{"d_expert": 64, "d_shared_expert": 64, "balance_loss": 0.000196, "lr_router": 0.00113, "beta2": 0.99, "seq_len": 1024}
Below are experts of layer 4 (counted from 0) of a mixture-of-experts language model. Rows are named router (the router's row for the expert), gate (a neuron's input weights, with its number), up (a neuron's input weights, with its number) and show model dimensions 0-95. Each number is 128 + 32 x the weight over its row's rms, rounded and kept within 0 to 255. Numbers have three digits each.
After each expert's rows: a language model's description of what the expert responds to. This comes from a sample of Wikipedia text that the model never trained on.

# expert 34
router:163153091149087101128120117118104103067108124135168106138144112126105154082098099188151123094174121152127084118174122136126081164169108134179090142111139123102104175093153095081129133133136136081132087166161122064114110142070121151144133109212138169143164119146192111099072092131143146170
gate0:186157144127177171004126091165143125156146108117112135131183140141122102099133090123084096134154091153156162097118150126118149125136080102053128120145153159067130197151090136142115111148081104079152115134129096136126091174118146168127102096115124092183120139137142109124062113074122134103
up0:189151143139155170021152089180131133170156112133095135137188127127120111103122093108120091135159049152167149109117142136119152137136083120064131115144136145061128195153096135160107104139090110067148117133145114138134065161125137149125101104093109068177112162130117119105078125092102155092
gate1:067134160133115170076111089082175060171099175167127133111113098112192162128092071104079145086090153149150123157117078128073156090113142128096192151176201134141075131092099145107077166199215178161145086110144145186116160088120112124128099118108134109151119116119120147093109139123129148134
up1:175131076107156086173170147166073202105153091111126148159146164120066089139174185132178095169147109108098126118129154150172090153126110131168077114084089126102163133160192133159173079080058073097093152158122107074127120188132134140120144127157121149091133156146141097164148137154122115128
gate2:140116149178154141142103063104153110164190181114133129145137117104082109117102104133165158111101143188121195122104101054109181104094136145142132087101151171124122196148122122104106099093142142112100146156169172103068146165170115105131091119147133155111128089096198150116156107128179191088
up2:144142138201124160139101051099156132137197161116150135150125127124054117123110138116134136140110151169126162135093119030087188111073105131122125087085149170103172159124131144102083106080131146119057142161148147126088173137195103115152117140131123137133131084114215158104143103139187175080
gate3:143125123144128100133124149146094147146084102156103067085079152117145146173172113144191147127127115100084073081108102147114120139189128167145083115146141125173123097129172120151135123092188116194162116085043114126152111195177165169144130210080118073118166132131189160106130164095094062117
up3:152127129137125098130112153153084148145101104156096064084074160109135142178163096156203141127119127091093073081099096153112112138180133165142073119156119123154106103125172115163129116088189117201155113080029114115149117187183168170148123203085110067123167133134183158097132153092102075115
gate4:157179134093123108133142126113157158079131138106140173176125091142114116150069150138136177034107153111148100146188105145199072130080131121121134160093132118078165104167145076192149099146110145112117108119140171140052162081122084094129087129127086072194099096132166177108116108128105032142
up4:158182127088121113133133124112156153061133130117136167180115088141121116162058155137133174042100147107151104147188097133202081135099124118129147164072133118093156114159150076187156103151116133132118104119145171141052166071118101088124080124129072067197093109131167170114105097119095032140
gate5:107145116130094141121128147133136129124153180157162154122148200131133178093114067149150116157075148088170084141173168135096154090124093160126115177084123133110144143198101130057109146116099163127164121120135123102121102120122149134141136177167064147088077101097119128131147143138124199101
up5:105139106133084145114124135130136131127151177143160148117144204128129176091114065145155111153075152077163090141169162145095154096114092160135119171075127140093146143198091136062110141115096163128156116126129131107122098116130144136153127184161063141098074113092123127131149149133130203113
gate6:118147144176086123124092134128088056165120116104154069077189137089135137156138115174078142146135158124111130116084130150147111143096131177162154141078121149143120146115157171116134139123093082155130168121107129151166099110126187145151113091129114133139102086113139161088183153201186172055
up6:134106119090180136121160132126175200078147144152115181174065108161127110103132146092170103111102098134152124140168137110117140100164115083087096123190162113102145107134104090136132113124161165116132099138149121107100158142124079124107133171122118131117148167148106089166071080060072100197
gate7:090146120118093133128076136136099176174141115116114171142105084119138154090110144144110094060138173177109142155160100122186119129096135132157063150151153092137151144144092102086126116196206125115190077140127202136120116153090087094138096083179091099175141084131173108060094095105111130130
up7:154105123134153115127173120117162084084120137132148089108151171141118100152150114116146156199120086079144115099103163131065122135160120113104192097116094159124112108118152158162123141063040122140071174123129051120134158112169172167120155166084165150084117174116091153205150170152146132133
It responds to: Ending pieces of personal, place and species names, such as pen in Shippen, iz in Ortiz, ensis, sburg, often in biology and biography entries.

# expert 12
router:140176179109174126145098104134095121092179163117157118084148134189181096113114138125086154078142130138108147103166161093163067132149146106153153196171165121091065122096121133086165158149092140129144149197082106123193090115120121200150143076154105149153197139140126189143119103157107125152
gate0:088115112069142107118120137102164113126133171154091053129090149153125110096111163112106126105086146137141150084147047021118159101160145112106111094124207150180116144146101095225088104111177163140175112168133160106145101072110136190150155087142105113065111106173171111088107151113104148122
up0:121157115096110116112122138080189117116093154143108027106112170146137115097092144128104109147102069142124124113130032070127176083138120151134119147128182144188129124163114108218101153109216140144197113197123106126142112094105120223113177119148113112088084095164191106063121141112119143113
gate1:085105148068181168145142121163218175135105134134163114142088104083171169165123124104132124116150093103139111162115096147112189117128114067204123204124133126131149164172133127108142102144140151077082099118152146121186181157150145148134114193070146105169110058094135153179119125212158113159
up1:171144110185079090108123133086036074117155121121095142122158150177085086086130134144117132144106163159118151099141160114140072141117143197052132055131124130122104096087122128139108154125118107185177153143103112133077078093103105100123145061197107154085145198166120102071135130040099142096
gate2:115107126111143160057091118104087079162137114162115170143122059132095087121161110125137142186164170118095129144137179162113132120132102160183177178139171175172142148103119101121182150078146114113105168104124114100122160109130155127135100128123090056190161129159163095065167079143109094166
up2:102112111096137167049086121104089076156131112163114180140124058129082080118158118130135135171157159118091123133138188161113136116136096174179187175138165170171133153102105101121182148078146106126110165103099119106117150112133156133137090132116093065180160127164163098065176083137112097175
gate3:115178120131128130204137126175120140161145143086130130170156139151153155127129120100097099139143143185090095111220133106150126115194143097120121092144105166084064060175087151131145072130133147142123083120098120092144193107125152063154115103120111094115140094099139116203153148201180115178
up3:148099138122118126052108134092132109082106117158122135096099124106102094131124134149159139118115112070166161153050126149115119149070108152137123168104139082176181191087163122118108177111128107114127177138162138154118046156135104180102137150138146154146126166172106131057108104055077137076
gate4:149053132162136146141111169113124157037047125120144087178129146199177097167126097141147094177081147117152145152163140105155145162088099156093085085055133169107175153135135136176153119142121131152118094124125100153134108119130221160199088105121121175108082079181128169121141131105106138064
up4:153066140154142150138105162124112157046060119124149092181117140222186097171142108138144088181085155118153146151144140109150144154091108152104087077064124155105158152141128137188148128145125145141122084112133100157143115122126227151195097102118120159111086083177138175130157139103101139071
gate5:110127142166131122104182131154118128114121147122071068113186139152179113121105147107125101156126129085162158141138063091114168142131124152162104149184111176168095117119110143200056104106157102116123106168109064138089103103133073159112138129131104094081068065176164080075080120151135168126
up5:097102126078139134078102168138095097097160111168159093094102104176151126123093113162150079154061141143115117092129164117084082086137107085142148125103199107144137131163120057129135159126078151130119157145131162097131137155147141172033081149125136170175145117129148157134134169076076113185
gate6:160122169151135113127106105118151144118151114144124128125127101133141166119143121128128146210121154126157110153140126171118142134069118158142113193088111169148110152101114146132126057081110115086091149118118145090106086084103094141128137107129099117153148108095082183138159157137123099043
up6:095127084091130138123145144137107115144112147119136125124123143120117091140121124134127107039140097132100149090119135097156119124186148093117149053173140087094155110158157113117123221181144144180167102142127106164158170173152168117131123156119166138096106158168164079107094104128122168220
gate7:143193090057170166179201141177096150185167129138142119133135062182161089094098149140132154173119128106123157154106111137171190110126078116107081131139145118151140138145148123127128154082154170160144145140159111109134175128127161137220139082114152127146127117100105155138203127152135179066
up7:161110150149216140144117166145165201180145174111126128100092063136121088157096062168151115134095124122142150154094102050176152139161079181149119114096147110156176133164156172131149174122174160137160107077170118132144123173137160122194125127121144145176112070149122107086181154130119142116
It responds to: Common nouns and verbs after articles in running prose, especially number in a number of, plus use, role, law, research, study.

# expert 20
router:156172109168183114116109105143143148084176137148117095095153108143072100164131174153113138086176171125187137136109178021122148158150135088094148151122116185136157122110064086135116080053109151080107112178086123130148143080120091141088066190108135114137117110149128061151110168105128118151
gate0:148126138087148167154121161131150148118128103101096143124146149187119138156155142116110128117152094125142151107127159121110073103135152155104143101134138156091153074047126135147126149115125152097092102122170185115160143126071110134130101165039096164118183131164159043135068170138099108138
up0:142123160087147177134137171172149126139137119091111141124126141183104148137152137128120129127150109138152173079116152110114089109135146137101126114141141142082152079099132128132142130103138143088075128127173187124160145128103110143143102144033087169109190137163156059151066177132108088127
gate1:160156163096169093125108096147202088160093067137116136162129179125148058091169164065125070173158159134140153113172098102143057140176083141114144164147120145119111131136116120166120107150097170100102100123165092146099208170089132098108110110129130116132140079160104130081154110120115150165
up1:148163149103163098128116099142202098151087064134117123151125174146140059090167172072122073177148160126134141126166094111144056141176089153131142160158131149115119115131111122160121120161100177103093113127159083153115220167091137080123109124124132113116132086166093137083137097116110147187
gate2:112159177114111128086062069130155128095104097106113102101088175153145145108116203154150062131174143091147084093141126121083118143075153106095097198139103138137151133129145105100080106094180031140091129159102143112138138113092174120146178118131146116131130125138123133139106133110132118102
up2:108111215115120205113062076123170120140151165119103087108087130156101132078122143125106102168180075073153094119155140183086116124100128123108106133127100163175147133136128072100126108114132022154090104156150092110143203156109112102136117154108107143171147130118112084142120095136145177096
gate3:185206074123136120184148131126106078165181137102163143084097131179023092141121153125128092094140100182178105148161143109157149067124131132141117147137092180143085173179121100167158128168107079165124129158143162175126192142116129126166133114176090155088085089082099163098098121129139117118
up3:086055187102119116065115127128151169080083124157086111174157136097222171109146124131119166151124171096078129109105100144095112177137130122126134110125148066119167079069132174083092110102154194089137115096111086075138058116126121134080144135086185097161170150155136079160175140121115120146
gate4:094128201205075096123103145124116144168176127138139129127042131082092186129159142095152112130079088130130099122170114103156170103055065160163086147080102147152156072142125054109161148162085117074117134144123167125157128130115102119122174136139140105098086102112145119175072099076096174143
up4:106133192186053077144118135121126148176186135133143128122031121098104197131144138115150110121108104135133089130181121098141185096059095165137095121101133135140140077130123066118162151146086112093141129142131185130140126136126119119140160115143153085089091087100141136146091086056081173161
gate5:167111138169116156149125109152103109071113107138111172066202109140126105090145137131164143155089182163122098182127143096105139135128108114072129086133109110129156118110117117148136119119118194071150096107087091105125150119173106156147166074152169118162124088094203127107131148201115104092
up5:050131107104154082094100101096133169224114134137121109170041174139127157145116110136118096135169080110174096094161113137174114147183133142126104175105142149117107142146135139137147182114143079123103124148166156128088143133074142082091125120089110103053132184081074130134144133072123139147
gate6:132086130167078124126096171134097150065127124120138102124141128157129125140121139156124129068148073107099117145097174106114103157159119134115109121075099198172113159107133149155117159093106190091125139140097068093132114126114089131104087090142138134160089080177071149148140174056190131155
up6:130077132165081133121078172152099184096145135132122078123131132178130118152129127155123138081146082123106113112098170073096131155190123137098139117064090176160139150110149156171087165108131179061128134145123089074123094122124082136125091125140131163186090092154066144125175152066160150125
gate7:131139120135147107139150126143127158090141107090107077058179117125118109126115128136163112171132159079195141130149066102132084142182090134138112123153210156165161180099127072152113172093107144125141106112080131117101109112107096174102128146085140146134127150051077098165086130128128094171
up7:146110131090149141131118106125144148078183106159153141114114047115053071099084104199087164139168151117115090079155160141183152120094183134142109137133120170095125179100157157101105193149148126093154140154185172167156136156071153209096127195107164161101111144120091103123148138116109122168
It responds to: Short word-start or inner pieces of English words, such as re, un, con, dis, and syllables like ri in upriver, lu in reluctant.

# expert 44
router:141137162120200136165103117132083154075148183115160118105099113171150073090146118103065161073126154179134183111153139074137047165165150109117129180118147116152120078119119141079124121133079122123116137190057115116184112110109133193140172085179107155121150171159087153180105084161112128153
gate0:092082132097157095089105113154120124094121120157147120141086190092170129098152100181069133129103100150194065138141104168088113147125095118164116148087130177170085140136149138099134111116070099125164154114157160163074110154104124123096134028149141082177114068124116186115106167129128106123
up0:159163126153101158170153144114140135162139133110116134121164075169088111154102152084179125130147136094070203110113154093165126122128169144095140097177129076082172120123118116152116135138182155129094108138101101085198149109152118131159131221107106174069140181141146063144151092123128147117
gate1:188110108070113124148077104055089119121171137094202156135115146098136169192131164120096114120086087135218108127113097161099175134130164118124137081070143144077110158143126165149142122125166104113084104128122131147142140137144126133065075107130123071153121131152157106125093145105103147126
up1:187117116067114124149076105049091120126168135094204153132115157103144168187132159119100122125085085137209109135122102162091172136126165115120136074076143150072112151146122170145143118122167100109096104130119126149146134137146133136058077105129125072161124134150152112122092155106106143116
gate2:147134097103140177138133122094098097151148104147177087152121074150107169191068116156144192124160124145147114121119178135099149115157122091119255116158157137097163135132120147131103120126081192118131135111207163133153168135073086140097126104101141185100119164112103123095091155126094169157
up2:111119151170121084117118141167143147107119177118067181115126182105145096059178142117110071141102119111121148108141079140169103144094141159130004135096115098140101124145142115127155148141171060143122120140056088134106073116186174121158138141154120087156157102158154130160162087130165080102
gate3:151212141112129159213124160150137161121133080112116161127105169082139096033132121113099168120130120143112102086150138134105125153075137151107091091148103106099155120149100156121162120106167163177124152124155176113127184087161117077080136147109148077121128108106078130169184145108168149114
up3:151207142112126159213128159143141162118128083113116159123107171082142098027121121115100169126135127137115102087148135143105129159078138151109089091151099108098155119144102151125158119099167163177130152115156178109121180085163115077081132141104146072111129108106088130165192150112164142108
gate4:110098112119148134122135148156108166103055085103146100141156186093128125066144169154129173146141145097144172174175123157149133122144105085117138197110142174111118120086145111186082104139109087096156155105063168133155190119128155089173115075154126108101115145161091086151163084124114177141
up4:139177138141116140156143105117137103146186135142104137141112053161138146211111107113130080148118120158118101084099128127097119115121150168146130035152108083129173129155123147096160140136127165139119090145198086136123082115119143167046157197126127128135146081097179167100104181144156097120
gate5:122134169141126131087180146158131126122140124154124105134082122108166174084121180123102117176106195143210125113202143200121188133128090123155110086138153176125078145138133132109191133150142165122084135104098186118144153091116139101160169089170121076101115168115133128116107123193114171068
up5:130120094110129126167087112101125127132124133106135148106173132143096084168132076141155138076154060114046131148055117059138065127128159128103153173119101078134174109122127121143078130107111098138168119155153070141106102165137115157093092168090138178151136091139123124133149138066145092191
gate6:116091171088102100123080117093098157150136103160117083124088142171096128124133095146154089149144142121163122138161133161118151084162179128084122142127114146111168093085132054151150091124141132138136115106111100131147072133145103117140173093118166073048139067120137118151194183112091061091
up6:147153076168156154135170138168157100104141156096139181124163120086165127147130163104111173110106116127103146116093123100138110178115091129174129129126139108139090162164122217105103173128109140128116135148141142136103187131096157153111083170142100189209122195121123132113066071144165195176
gate7:058098096170138152183160098157114131208141147164136068137102151140153104159085115163110132121145106100075193175162145075149183142097126163104178130153141132122162130104156171125185095160101131119160128136143124167089146090195124016109129105157141113136150113124132124153094122122088115166
up7:193160155090123104082101161092142124052116101090117183125156099115096156096177146101149123135121145144181061079096120178115066112165132085151074127109113118136096124148101075124068157086156125135091125121117124092166113162055132234154135158098111143115106146129125132117160141138177143091
It responds to: Word-initial prefixes and pieces such as out, comp, con, imp, pre, trans, plus the parenthesis before feet in height listings.

# expert 4
router:110086167121126106195127106148098126172164126148083183126083092133135140148086136184178155099118145095148122105159206108141113115150144134186073116172118078165111174120078138145151156138160070196105149110150131148104115122146185146164153129119090150098152123102170165126120153094195188109
gate11:233113106138143089110153153139105114121069168183133171150105091142078142144103115177139160080121068097144098131122138104113103147179121105145190078111140130089159130078112179107157157125160092117125147088069153152102133109162148110145054196122114177125098146123127158147148134182170127130
up11:242117109146136087097157128143099103112077167163126157138116101138089135129111115186138147086122059105135111131130141118103119142178120096153202073111151128098158109067113181110153150118169098102125159095072163163098134104164150111137045181111116180108081138106132159156149110174169120114
gate12:068127173072080112145160081070106116179097173139160166077107113102105091140096097154123137103122123100092135129083174142122149096175188096137125140131118080103138098094115112118144096169132090143115150156127131123159122136158146135113150159168101133107189164142131139114089149115135085056
up12:158132049192170146120117174172154128079137091090119099209169127144149154124163151081135118128122139158158127136152127100130115162079077178124161108132136183141167168166149147138123156104104163127150108101152109106086128134113118127135119088092144125140044114124116137151137112170133156193
gate13:086109107092163166079188149095182120129139154159145130172140092114177129150081141133155077106133115134121110053144155108147131142122052107174095119138120091116105173058095143137159124060114092123095130189079149118184087125160106135110081115141151137138175136159154137126113110102104135116
up13:161120142167123133139091152189060125129140137084116092063123201142075140065145113149085186127124147106124193168130113106110116141104197152089127126109122157103158078186144126122103091204163155135165164079155114122115134111089129133125140158155115113105062136125113136115132150160147113155
gate14:140133127110119096086126072090225069164127126120141131156104103184104112163163165183103143100170174116141143133167135164102056096146143094124133134125142159102148134136103071176126126105122187156122108107195174135098106123105107153090116126098132126105161115143117136075144161149149189173
up14:104153131125145167165140189168042162088133151137127130105143146060151140101104080068161117169085064134102128120100134092157181161103106164126121134116101100155104118123142205075116110150141091108122136156066095100136140127138150098172127123165130121166097143111130142172105089098113066090
gate15:135120126136084145138135103132096148159132080076128113161157164047165141102133186170138084138202113085099110141160103138163110115174103119097201110139080062138146152055172097158132130160130144148108110128119120128130103098124123155073204170109074146124164146107128216109104146107066132127
up15:136111134128086135121125144128103151171132077085139119162174153058158150094139159177136098138207107091110105135162098138149095097173132122093187101134080073128167145071179107162121141147141129174073106138115109121106091083125134157075203176113088149128154172106116194105112144108078150132
gate16:115101219119119125171178129164101100118108145158148167118135182123189076147140145124077121128151056113047129122176115118130146101127109105190138120143136162132069107075181086156133121144169123134136128114116145167103175102100132159134154091066183146128133098112131138120195142091137166141
up16:151180031119119161148102120100152158132117102104129070132097076149107136063108093131174139123118178116157098129128161149133139152118149173055122102103068100071172143159101171133170162145102172108101136129145106091152082120206123090139127160169073093126069191170114132106081148150147118121
gate17:128090096121101088098142108166118130162107102105132177135096156145180179133148132134122100143144165167136179074115147144129084109194171124129151072184142114135121123131098153087171157085100134109181125117097144074132129118131168148111149075102153084101108099104175111071147124123117149151
up17:127165145159140149126093152093131140118155141153113093117148125116099082114094116107135162130092100087127080170139095125124157146068089157115112179089112143103148131103155087174060120152173120129079147128158114177119125134103098133161133177164113169162151163171075153186102104132136092104
gate18:155106150148123130156134110114115102169115125104071149123107144166097170133148096164108150145157179127142117104131142153134182170058141096138106155158113177126124156064132122111113140122176092114111109112110115126139135066177149123188180125134118128122135134130121086089090153130079137053
up18:136176103132082119104110132159126102149191148080165125105115190111135125138138124110128183169138079081115137173127103122090111131065156060082157113166141120166115113155086136158155144106139193070141132115174144111141121182121114160083101142135117151122107073095098120104190118137170132178
It responds to: Labels in infobox and credit lists, such as Born, Released, Location, Coordinates, plus the colon or dash around them.

# expert 9
router:109125143110106131099101133150131111136141127114194117120090114125175103111082172162169088122098154106118139186186154118149128118178150092093132170145159111092099173146150135106099166100201130220110129112156129143168136175154144114179161146112112152071171116132079105127165115098192177084
gate0:101096160152099146113141181137121095172086125133072126118095109144120105128100146127161107080140139082130155167154182160152166134139212093132145119097160181078137110150195104171159216057111113129130120157167117149130087112109149144166122188133106089180177111204147161092114122150132155110
up0:158157107119154095138117064113144159106169137113203136137176155119117160141150100122105121158129121157111108105096083125082087134102015163144116123159112061168108134086066139115123061202145132102124134103096141103130176138152101113097128092120157165094072156067115091154135133105146091150
gate1:111114106092063107083128117156146130146101171151181126115073155138158067114174221173139096127142095175084127115184136107161124209120140102071152176170110082085154091132133079157114180068124209124126125112168128131065147132184098167103154119133135099172112149157132171094110116085167134150
up1:137119160154181149175140165119125155103144074102085129128162113088115180133107086099110169135114139080166124153092124149103139084135125135192105078054131158183117148144145179127161061175137038133145148132061116138192117089069172109178114132120125153083152117087097073138126172165104116073
gate2:080120098073127147182121102152121118133138146138137129123137103105120158125132137121145139122243145144152134150178140156128142194132122132119068178173188143169128141102135157168115080118121147239153167088145134140192140128102032151158134060119120116106137146115148162114153139038052075140
up2:092120108073104154178105090159130118138139148143138132126132110110107169125140142113148146124235136132149136163171142151141129187127112127106079156159181140160129125089143146162119084120130157227141163097139136171196123120094028151167134064122090114103134140123137166129157130020044100145
gate3:167099149136120127159072123112159116146112144112144134107136167124097167080125091162186096147142129144105142128162143192083106135174130049148144149148095134128141133122194104125122094111084217156149144114109126129131078136097108118165115102073122124071148105042205095169148130099101137071
up3:062143108120124123112189136133115147106121102164102119151135119122149109159120159074076151102127125093135113125113123078161155134086141203108114109129158136119104100142072133132122171152151035111084118153140134129109172112165158141073140141177134153175090144204062162095091141154149136177
gate4:145134098102130145075139136109142132109118190140130103171146119050192090090052152164158128142056126104182138145151098162135137089137096082170162149070099098182080122167139152112102143177117139122093142179116104113142110105103139138163162156166111105090154145134170198126165142121162114140
up4:140128114121123141083141123117151133112113190149130106155133121051206090094049139170167132156050131101178135139150106159137129084134104095183149142076097102176068123171133166106090147171104147131096143180108122119143099105107139131167159144193119100082149132125173191130167156127169110130
gate5:079154154116117069080111140181082169178125180116133095123146131161177158019108137099132080112103118102130165120175115113141157119067118077142161076156152224170092155151146075121066155124099105122143134124097112170121128123131116155136122148134127151100112070080098111125106130108149161072
up5:113096143159140196132113172092168125077170080121091168083158167098130122117133145205175184129164093182131133134111177168105143171095127079209155140122149141116147176150099158147106062179139168158111165126157098113163081110165102167138173114152097139080113137101113126133095128184145158128
gate6:088093099165120126108146123138152174106154198145173162183173173122121118139094156178074171043090143080102183161185104156128170124098065078148126106169140102086108130194122082095106108100172139167171070122109154096125152118102102183126132106089141117101110145133118133156129138153083055126
up6:186144167077140125137080127117147070143102150130091109104119120142150127106175124112173095195145146179139108111073133141105096129127153163083111117094200123176122138084118154164116148154117122137110154112120098140188123107151144064132128147139112124189133133141137142118149095089193158103
gate7:148094158138080132146156169083155125185095101114151117089158149136111118064033102146157080148191160160128140097136146118105172081184105097128133105131124113092132100102099154152105167139157118129149143155116156156160128108166102164190151095059043190113155101120212055127092134095118133127
up7:155132134126093166167109131177047165111088139133049065137111202126103121138134158100142121168139114129067122092139160074085205104182135116099131110107135142044079170124124115124183107098130108095105095169109123130128141072149136143158106124153171129110161123091121161091121164093120172121
It responds to: Common nouns naming a work or field, often in section headings or after "the", such as film, album, career, game, Biography.

# expert 32
router:100165154149224108112131101073110117104113122126081095135084110176148091089125180088086134119155171119124135069149081102148126115109167112168148142141159140095127195086084069104171081149151191124146156147185167105122164081122142095108151047125172114129180190176085156128170099159099100088
gate0:149077085186098119188151108085129144210152110125071097137176128153058165110154151140170082152079122151119071115210128151151121140136125100141079147165177210166120145166120113103169163196137141108103118134118136089099081117099137081128146124149156103118122148115114140145111179189121144160
up0:148088073186095124186142105078127132202147090128079092151177141154055176123148140146169079156084133144115070135205121137155145129135121113133089128167187199158139139175120117115163170192139148118101114121133144098117091117084119089127140131157179107113114149119117152146117195189116152146
gate1:090171084160136127156145110130114143160140102148057156081168169151187136100143114141146123155080103157092153115150106129113097081121096119116115173123110111157156108178151144118128095153122185147141196195143062172134120255119131128084111123099113127125115113087098089105148126138067097039
up1:175078172106110122102116144136137115090118151123179094174084087110055124141117137114088125104173136100165097139123144101133150167121158147142143092143145143096111143083103105149124158104145082103116062078118202085135151013139122132169151128173118119152134147161159168151117131119205174212
gate2:098107108150226134071198081106127110169112093127107126170101131170149148091155109135124168140096112094132156079129119145176208118177145144148165158168094119125150170161187143106180133134082126113113126125129134120160135116137134078124101102192091123090152112223060107119161115136150131131
up2:173096100092045115192126124129161167149158115130105121110113137129142142194073144092129115123132169140048088124150146132112083189157148112156120088142171120064122082139137099189088143097160094091133117130057104126059140072137148121109116132135142132134119153105202109165133180106084084147
gate3:175130124115203122168074108125176103151245098112142146111088120102115081101143156133101124202151134175156166126150125168105128106073135094150162138137143111094148169137072146126171081109156125138189120131100093109104139157099104153096109113080194144100105107115126087177174101139121145133
up3:119187105134128120127157145098134124118109153095118091137144155141153133077155120136117085090124113175110081057104141120127150179127102115081143049158088127134138106175152139170155165061153181073075128095115171094121155109088148135119159081146101110112056108106168122053115098113151100144
gate4:147169169111148076142138111115092062127146167143080115177141171137105146173114130160091141164144111107111133075093113144136122097097137133138129151143172131094064112126152113102127141127052189140098110178105158098125171088116153134095127088164172128079084191157137095134155037118088104078
up4:148173156136140069134117122113096061138138155153077105187131164134118149168114157162088139158153107112099124076102096142131137096104139138142112157142168131108081113125147101114114124132062190147100102145108146113136165101114191143101115098167164133070084191147130103132152067119102116068
gate5:139173142171162100154128125121099148148162123141106122095127134027156124132131183111102104193148116137117081070089124142080145085096106133140069151176170093094160104141130149074127192159135192130169099125151110086156152129122162122141115117075151096155120137104114153127127120161115125137
up5:124146129130171093147119138122110101149132139135141123090149109061163085110122153101098134194109128145152102088092120100126132074100105126172082122178168097114144105127104131105145191184119161164160096093135103107167171130108139122158156131088129098147097128116133156133107125155129142125
gate6:164170128154187138151122147120186135106117162134072122128178124113139101130125142136113077204072119177056097108120155077160064114150062124104059137145088148166090072122159118099108104117086107161089119146105148119108116091099126103076160063141161120177176118154136135139144107069137138088
up6:172177132166199144142103137148189141111121161116071134134187121099139113133127146138125076182063120174065084113119147065159074117160061118114043151144096171170102080132156127100136103118093111162077110139109144148108132079105132097084154071138154112174186140165135152140157125084126119081
gate7:119073060122129138095161119144100115120146152140122161077093138176117129160092113144089111123098099087079092051112094099069134134143137119105152095139119152108125144102119136137134141088151146190113112128132140184143158114103166136206135130108171129149093157155111117127132126099123178116
up7:117088126126107125120129085101112146131116196077127073106110113183159148134069138147051114101163144145090095111139130057100120125134143156113185136098164051141113101095092167148156140116115127147116116076181163148097190139102162103154162176184147143130130151086115146129112146108133160154
It responds to: Concrete and technical nouns and Latinate suffixes such as water, design, species, research, and pieces like ment, ut, ative, gen.

# expert 35
router:193094144191121124106162119157128103145144112108143113138128065146117136157097164116097138149149178142079125136131113101139135097151177103167118115078213158136132145139056101141179135110113140096161148148131137183095165134162107124124099124110128169141195190151172113100169180125053153135
gate0:094155120112146129085154139155145111157114130126167082193148094110093119138125151110153113095139103144146180178134120150086177123159107064155148103140087089147092104176078072103111107110088135092094171114158172120091124109107124090159149121108129120108150158150151192103125134112134105137
up0:110167093147161115084106104079152139148162133179104139135135102133135155141116111126108104138177082108170154137160186101104142157082110050138137111100122082135112114162125106100123141129137123141066152170153134100128126095102164121148123127088144113127160143128126160105106137104127108184
gate1:097145133126153113129096142167133129084113041066154133115152155079169081101165099148133073157149153163126130103169140124117046100079119144191169135070123132142098088068083120073162078142111142056122135119140098154116197185151107163109145126083083134088094142099123140078123116173067121061
up1:131115114143118159126183126092126117169129202206090143147074129166107157167072166094130155097103099100139133151089123128136201159183133107089091102178112125121172149159158123179105164121148104201101128151103153106140084068088141082137097117179161090138154104168120131163146119073198139173
gate2:123118145156117183199098122108106099167130099158065184122100112152201149155138175129134124079156052120209093072129111110126097121183128079190096133084160121126111109141097115145161134160128150123126091114121111107116172109141175160133091109111140116123140102096173156142150158218052128109
up2:156135125088125075054152149145160153095113160105191075138146145111067114119138064120120137159101192133068177180121141146121152130068122175060160131178089133121148158102160139119100142093125094110145170142149158143139086147106088113125169144145104149137120142142095083097084113035190137153
gate3:109115134092186121085120134139096111148141088122149074117194121151095087128150156132138160138116107129100120075180153166117185078166149134132191152156141115137128071189107103148198109126079141117156147157150158159104079134119147139075144150179140161125178110121112171089155118083082126130
up3:115138109151101136166161128124138134096112176146102208146081141113136165119126100104115108100124153146167134175084112072138100163117099117117048104104113135157121160082147167092057145113175101139110119085103100095156185110132104094172129097081124095138092166141141074148105113172161137123
gate4:126097155097183061117087095112150132095145059173207144158164105104143157128112133157113143178114118131082167091115161102146147109140156075172143108098072072159127085068134118102135206123092120137178085175085113150124114134143166102129149112108114087148172151150111133119158132105121143069
up4:119135145088171064145135113107105139099175105108170144158179058185110182139119143186109167165154152106114160092106137101150119098116125070175085099107051114132134148094143103052143184115082128137184130153081129146139106126127163124141100122164113126119137125197122117083127143128085098102
gate5:133127164125130142152111172120156125121113157185125107081180082143081155188149112146151111104167124074130126164141093104163104092150131130091128128108138073109119180095130116145114137097096073151155089127093100135078139073128099145137181118165109125147134149203190158116084122091100123078
up5:138133118135102105115146090145100128140167101069142123162087166125167096083108137130121143140079153174110149067128170142108160146140132108146123136157096191153142076160127148116146141162136196113089164136164154117182118165125153119100040147092163135111126102054068081149153147161170134180
gate6:100098171118114101114122152076202186134085129084149199109136067163152139171116125150128119102099133140143098089176092117107147155188136104131109136155148105166165139093121137181145136110102102157084104122060179116102127164139154140108134216160118143173141128120176115085183108094090106128
up6:152149082117137153138112096162031079119172110166111070130128178096107144101143127107129158136140125128117157158082149141130108105067110142135154124108129163093088103159134134082105119148157163087174183146202079148157137078108111133144132044112125119098123118108086135170068147165151154119
gate7:153180120186116087104144145125151096129151105102093133183133167167200129153146134102145092156090073141087094077174109140154140127077142152147137128104174116115101128173100098121158124096114138156178110144104087155085161117090145138149142141156131180096119125189186103168162125103135134120
up7:131145129161147109094144166150128111124153130104096203183121122167151129170176133127143147161144065111081084045189110122153141130108136173149150130089168114133109115172121116091172117105119114115180123162110135131139145094118122175155132147147096132113134109136157129162202128099084114124
It responds to: Stem fragments inside common words before an ending like ing or ed, such as Te-ach, Pro-pos-e, gr-az-ing, Ra-gg-edy.